From a checkpoint of a small mixture-of-experts model trained on Wikipedia.
Size: 12 layers, width 320, vocabulary 16384.
Experts: 32 SwiGLU neurons an expert, 4 picks a token.
Training: a variant of Adam for the experts, 4564 steps.
Below are experts of layer 9 (counted from 0) of a mixture-of-experts language model. Rows are named router (the router's row for the expert), down (a neuron's output weights, with its number) and show model dimensions 0-79. Each number is 128 + 24 x the weight over its row's rms, rounded and kept within 0 to 255. Numbers have three digits each.
Before each expert's rows: "comes before" lists some tokens at least twice as common just after its tokens as in all text. This comes from a sample of Wikipedia text that the model never trained on. Tokens count by the router's weight.

# expert 96
comes before: " ", " the", " a", " which", " who", " New"
router:162135130127141113099118097163144105107162111134147134141100166144154085132116089145127143156081142117159154158116102077107146148160173139159131126079114090106097113133127142126103178114106125103140162127091076109127148117164146091117122128
down0:123121169076142157156130140132107159166089114105088136131102107141141160134093139118152170144078125133167137147120112149133130129132138152129124153133131117101115145139138101125173122099176133122129137190106157090170138129130122120145152146
down1:108122121133123060152132082144128141153122151133150134157113085152101134161120106134115164141145154132158127120146133124124141141082152113160155132096109110136105140118151091141169165085120110124143178131116129146133126114141108105115161182
down2:170086092161130132103141105130147097108125102127120190142117114131100154155140118122166127153146116162163147157147164125124120140164102110132137144109094084126126116099137105120148101155142173167142152141146117111115126088134151121115146129
down3:138123145113150128131116126157120146101086092096118147147127094177148152129109146101148184114133105119124138148119131149133129132101125139145115150128154137136108116125163176092109104122141132140119093100114131081088148114160117113068137123
down4:117113150144148159125136097123111104128142141131163114116138112106091126147132140109113172144082158143118164128068132130084145154125124084154123094118096126128102110101138085083138146119113121146161118137110135141132122114151139149140191132
down5:142099135107094141119100078128141116164143105152124108169128161090106113100142132158133103052146079135124145108102137179147085142130135141179122109110163116125142148123159140113120083121112140147117130117116139148139120150083120111125113132
down6:130113129089105102117131117152121146101126140162084131121105117107141127138108108160128135134084137111151125092141110143131143119141145138088120138125091179126072147118153180141134118102112110136090146131070170122108134183136097157126136125
down7:149144151156112099153106166117143143134165121161099154132142138109143157187120121127118131113153104132113117117133116142131060117142138144128123133122148123128122119116153180174177139146175141149176121170094086133121121141168134093145094129
down8:097178136145168169090177139112141131143126162095170147138162117125109142127151143169140141157109134160130095137124091142136156099176155130148144125121110127141123147142134160108077116139113144087112120129134111117136162127108152064104104161
down9:141113131158153129087115122117142107133140160122121152154115134115126158130117103123174124128158143128146110126112144130134086129121095140133122152149121115146122110118158115138128126128128128138133116105146088095116138083143114123093113096
down10:130150160114122133134137140126110169172128122122132134133126122118143175106134111107126127121110132156124137114163119143145125130106110145128145178136160121125132093121141109152125168133145114128124106134120131109118090124155087146137108136
down11:105124133102145128134162123115146117149126171089105110075109125154128090128138135126163115157073178113139099134156161147104146159148136139143175075103086140149117139177126086117112128096099100103096144117130137138140125167111130117142142140
down12:156138138115119147117109128114127148150101109131148075141129133094102133156165117111114102168149120134081139108118136070117140130133141143143139155116122091115122161112103147124123113169110098085178160142113124097105096093136062149153148124
down13:126175146096091122153117143116127132136118134138132113127132149131105162142100100140119147088143084146143120104099129144091068133102143120134142114095158109118130096135110104161134105149105094127122150117132152125152113160130126129088112125
down14:115151103136119127118128117171136113142136131141102134143172134078121138094176139121122101117180088171141149142163096106147154127102169083126132162088160111125092132120115129150144125144103098152122162059114132143104149117136077181136169139
down15:128127120161167129146138142142134127091097089140114132141137126099170112160110168086124144121091156157095127091166133128135127115156123080127152118152116148114140112105144141132104110089134155135152114134114152129146120150131143101081177173
down16:149104109141097137136119114120150110109126114142122154135157145114074077196148161107178089117128127109136117128087133137103148105113116108140125105129081118139104138132121107120146093133133162098101085125141102122130136096158159155112116162
down17:140110143113137163117175131085145170155114132121127079102113164145132160138144079111155110105114144112138124113152129135120115122181083128092129093142141146128131144123157164157127134130135088109171118124100115145112103133130142071147137102
down18:144145078125121095157075105117143103122142137107125117161141141126116112117115131109150128155126101143129120134134110153108107134129132135124118173109125128112140128089154084137141053124177096133142138120147109147113121143142119128197159172
down19:121125170157157150140143127109128147161107104150154083156090121167086119107122154162127083098158122070093130158137152153108096125127156142153096082148167135129110131102146113146140136114124106116137127129155120164141164084119150123148102126
down20:070110121138093129123110100118064092107146130159104117134105161138145137108125113145137133087102130119184096126121093101139152150121152085134097166152143139159127138068135159103147160087108102168122089114135100151150147106116130170132125149
down21:129161097106121113113120137120083113167062151134126129128131135164110138137143162135141109150131158191133114090115115095142143128132115141116114162098116150102153126138100090137179133172108103108112147112117138154122105167135112127153147119
down22:133142107132155115152140123119064141136138150136122131123134137143165113159153107110102128136107144125149121109113089148152125136130143137132117126107117147103105133124156165107121110113124115148145146169144121137113152142134140112167153132
down23:122130098121134134105124079102120117118148094159119110114147133137152074112105124173145167123124128111120079106125106130147107100130150128140111139125148135095098109163160111134132094110121168120142149116105115165145127157130088128118152136
down24:156161114114098115123192155098113112114111155123084136132105118135111113129133101127096136110171121135102144121103095114144097138183090116098129103112098129121104127136116103125170132139118153112183162159130102166126153105142144122120103139

# expert 89
comes before: " to", " by", " the", " in", " as", " that"
router:142089148147145111112107122149150111110138108150173155163082148109141143091111113116100158163097157127146123183094102083099146153137125147143131101135124121084097068121157127091120137113110160104131127139094119098112132103132160113118144139
down0:109146076125113171130122148156151131118161150115129106094155120154148146120119107165145094143101150131120153119107140140117134104108151149118114118097109115093147147119134142163099154152140146198093116111125119155146137141137128123128147124
down1:148107109053138145142179123113075122129145122136141075143141138083137145171109149110132174082108128155123143144100111115124142142139145116140116110164143113113135095142151093143154092135093118151145124137128101125131100099146125155131111126
down2:160152161103096138131140155131106146125138120158096166112097127132095151112144119135169106151167138117127120140116128131136133098160136165125121113170143166117166154131160146142151170128135139107115139079156136140124125120086098129137102114
down3:120157146111119179171160143146125117112162152112112151137087145115108139105117160178100161133148127133144125132125160158171129152115147099133107090109161121098133104130124145135139146125142147152139102148139138142159132126127093155107173113
down4:090157112136140125102162131113084102138134098115099097124118150099157122168119078116137137128107131113131117114166153123120160105128126111108140105136140119181168137112139106108116103148113128168163151108157089114128158098166148137135117130
down5:056130127128117122091185168158129098110123144117114167158143154143133159093128135129116163090131101082106113125114106123130127142122169131119111137133163118123151097151142115145145170143149145171138129130123110143123133090129129132196148142
down6:146157107128175112119103140132131144130135126122141114139131102105162109137133155149163129145110112163096143154112105152111151128167190156136170109129162112138134100168142118132128106101117132118166135136146099074147140139110121129083131110
down7:120141105140103161077159190161121171145139067129148121110104148115145182096105124130129119194154085147144181168119103133105113156135084078098119142155119125126124165080118118185155131156132110108176098098111112155087169093127114119120115154
down8:147148121139078096085149155122164132139107131118083157093118142161101129130119112183121121122174133114159071130143144135147116111142135103135135140147141110145149144132195151128136113128122118131135126125118211168161133105096121146112098090
down9:145103115170151152144147133090116104151144174129154102152128119151145135143132142132143133128074169127099127127146143102101137138131180087166168178086106139149123150129123179139126143131169152177108138096119093140138160057143109105140139120
down10:141153161165162128129159139185095142149107124126173104132120122108115149129157090119148176121151117111117088088127133109115109134126132129116126118113115112137118126116087117140131092121149147114098152124148089107134193127134137088172083174
down11:141128098107101129142130132109129111120100087121145073135091116102112172121130100097117143068164113111123132110128117150138144118131150106102134118130107120102126139099073133139096101155150158099109121105156154131143109088140146155118158158
down12:144136138103156145117129132104130155149105120141099143154136141155137099160130134091152150105098154121117128141157116126095095149097101102111106092147126132161111122123096075127155130138141131061177113126122138103146158159180132136156127105
down13:105119118098143118170169155084128092142134162086131136160094123179125169148157074189167129131114097155100103126112107139143093094095127131143147104075105141159155129153139124129143131112149152104115155109134114120136167072103107160124093154
down14:113120111137137128122150124123128162128087131104096103149128116122147156143098116125160136108121111177135121094150141155127171126172159137157118118107158117151109129096123144155084084121107132124109132159126116133109137139124146126141155098
down15:142146125134097146100152084150135114102121128097148131102113103126118152139098106143120137144155127089139126140137142118124153114150168121123174141123100117097115135122142127158145166076100157123146131133166160111138164111173126139098130107
down16:149137136131124104146134081131099150120152148136106087162155120178152127161177114126103116122126147107182135127124134123154114105071169108158090106167116118170140119148121089128150110124084137146142140148120099076171100135150080145093157109
down17:088103087107127105164105134087157115147160125112125152087128132126113111100090130127159113152156147110097098138127107103100113128145138167128129113162156121128108136113116118146139151140149130120114109134136114107140119116128139118109095075
down18:143176135127119096085117119153127159126133075117155134170143141123092132099113128108145127151122129074142148125159111122096152103145108148120123138129126118089154123133146098136124099103104139089117132096167138117122095156130150128106107113
down19:129090119110113145168135158149096111133110117123119136149144120125108117117102127152131117145138193152165155139155111076116122130168134098133121104186132136106127126109165106135148088129138127103162134114103110149117136053197137146180120122
down20:123164169108109152094137141117153137161167159072153100100074143118102171121138122140089130118133101134139115125139096123117060189164098143095124103127117112129119125102173135141120127127127087084176125122114136160085083118134152122136113118
down21:130081106085146136119140142099109103094144136106135147152140120111115136127139164154124129132144097137165094148111131116141100145109142150103140121131168107126161082136113148145126121143121152128119159167097108148135161100136129145104111122
down22:142126114153112138130085130102133167126121103153118147150147047140159129140138128125139105122151132149147118142128130115137098095168100120128107137125135154129151130111131110125092107124136144193125166135146113145109094165119117102157141125
down23:132163116161149138095167127132121123116097112140143113120123163121144130107128139126062104161109135112110114137158147142136098139122165097106138110127154121167137110123134121111109119130145113146146147148085139130081097139182124132112157086
down24:144124152075126135128161126117119123109137142119152138163134156133100101117145144167103157168128161152121127138131087105084104102107105155120136151135120163137111097142135129146132114154118117153134142135126123092142126109136086155095116100

# expert 1
comes before: " in", " to", " on", " the", " his", " with"
router:146099159144130085105124093138126105105153096138152150173108143145139139121115084147135150145103152110173161157104097086099114150137165101142101123089127092098120099142158144114127145098073143122141162142097116098098132114126172107113129139
down0:090116139112116119145145102058098100133151113135136138121131140100115180161144105144147121132111105136103162075163113071155131104129140132116096148166137131090126134160139120079118140086129138105136129148114101120136131092136122117153130125
down1:115136138109123108160157147140115146152155176108083164073112112054130103146190122142138114132109146153140130156127119102130139093113110136128132091164131118127129128123106115171108109159152129141130144124141139110117125126140118148124103174
down2:160124119150200110157139130178117185179122161098105138092153102120128105126115143106125102119083117108118133149122120121119114103151104145126140096142113134167141150158148146102133108097125083165110079123079159134166108152127121106115119115
down3:146103103119117157151098136130108125144126110134122115165127144116141164156109132180139143142118124132115148126145184089095136163096138108132122100125107135137125125140139142081125103109069114098107161127138095132184121115164161130103149081
down4:089134176140161133121163116101128110104177103141137150051097120102138102155090132160125117149124121129108136126128168120134104107151117159131152126136140133136159112083140115116100176134151155118139087114164163105089159147150125086138128133
down5:084173127156142138117140118140126159120187097123107132151124137141118099130136089124160121147135112144158150116142152117143153140149133116145100188163125128134133125140137110150172128114090100124151124117132097145154109089139153125184145093
down6:123104105130108122146112104144135105124140068147113113160125112152194106150127107117110120135097131119116152122163138147147153132097091119116110148112097147122100086156105096151177175162095146137140113099121120116152076169115183132139115106
down7:157067135117124124164131110121111132151136067116102147105138123091131118171117131150151132098110097152136147130146121101100161143083125130156078142158121121160120145145118127078120080095131126104112145155115121145147158126088102126113164121
down8:172144141136119140118146156160107086086095171091116103123170100202143132091131158163114153069155134113158130138115155162129152131132052152116133166139113129132100133113148130139131123114129118156157089138107117096143155103136108129138158176
down9:144128171133097131115105135159122081134124107143143087135123116116125135151132067134129148076126156119094144087129115071147159129105140113128162099117119167107098161119120135135155125143146154129088133088142172149078150100109142127119125122
down10:138108152109134137091168152168092137104124122115111146138159118147109147160133129140182112127152104197150139123118096162140155148113123156112119103184158118157105106121091147111134128139152158142144135086139050097186157127132097114112094142
down11:150120133132115106107097117148147144104077090173087096155126161183142129121129116111149145077142135109120137150149104134123081143121148096163139096140093104087140160130125133161122080115143100142109129114107122130140143150109102124126088151
down12:118120178194118181144167189149141134135148134131109092105129126112148104094148118148132124127128162132141084172091143137119138154150143143108108128114097110119151093130114083107100059117168103156175144143169099140123111095108168138102166126
down13:106163097096117171137082135121175148137172157098094148146119153128128076164134124124137091160157113139160129101141138176108125086121140179105116166095152087143148108138128164130132160163112122124109165175134106100162129171126122148145139129
down14:150128154127140122137160098157115108073110104095168136141106092086151152162128143157138124125150124102117157118160176134124114144093109152175153140128126157127148093143157178163135181154131113122128092134149123105136136115131153164119160136
down15:191119173132137125107142131135145118123091119135120149110128123139101143126106139095155111121122142115138141132098163121113085132119101120156153152096082091103141145125110081090110098129126162084141152148178146114113126096114120130080162103
down16:179130131152122096130160146128110120103121093127152073125149187117157160099155167104109145126114091112117129099130124150082139129151107136148136130155149120136103141091155101148091106165135085114144102126107100149139104128101120097157072119
down17:147150109104145096107140101113108123178118153146172194120117118131124149127138143102148116160125062149141146147138113153170114137147181108132096133151062113115148093141134159118100100126096128131109121133118131098110139082114078103185144146
down18:163143112141155122088090101127138124092117134117150131126120137134121122131118160088149125130110124107092133131146160153145102116098134089130141120119095169157123117150113104102106112140161123105105103159144190147116152095094131128096128139
down19:087139131132147139114149118134106134099106128113133098170132105137114121151106137116152132109149133098148137108095171182103100162114144129185136110095167100129100102129111115098122142076141129167136122123137116109113082131137115132121144109
down20:128123122162114109141156115104155162100130168139126163150186128119156099144117109151129090144132101138109139157141140183120143133139153143128118155153110117138097092141111151135142086129149127143077115133159126117144131084122116114126163177
down21:118104108101145150163153112116124151151119131123109121157089168124130099150114096117149137111123120163144133111139084125130115100083105137099110075114138155117124138108111095130146111161157148104134126140126108168118161131115115150138091090
down22:171169158103144112115177100141113113122155094125127129148127145163117154167132140129101166090131120120118119102134129169134115122117133120150091121186172158140105117106125125122167132135072129105170115106134108041127114156152089135101120075
down23:161097119156125127145112203148134096143066102143127120104157125165081090068100144148106112122144134114136121090127116137163130141118145148121143137114155110101149138136149097107109123113135139189164109148123140121129121088120086128149131158
down24:081117134092141120104132099168119134113137127120146153118149106159151070124132118107102117155135163170178138152124117155142151139128121145101124154152148125157094091109128123131143147137110134160123126119138111116106138145150163138117116126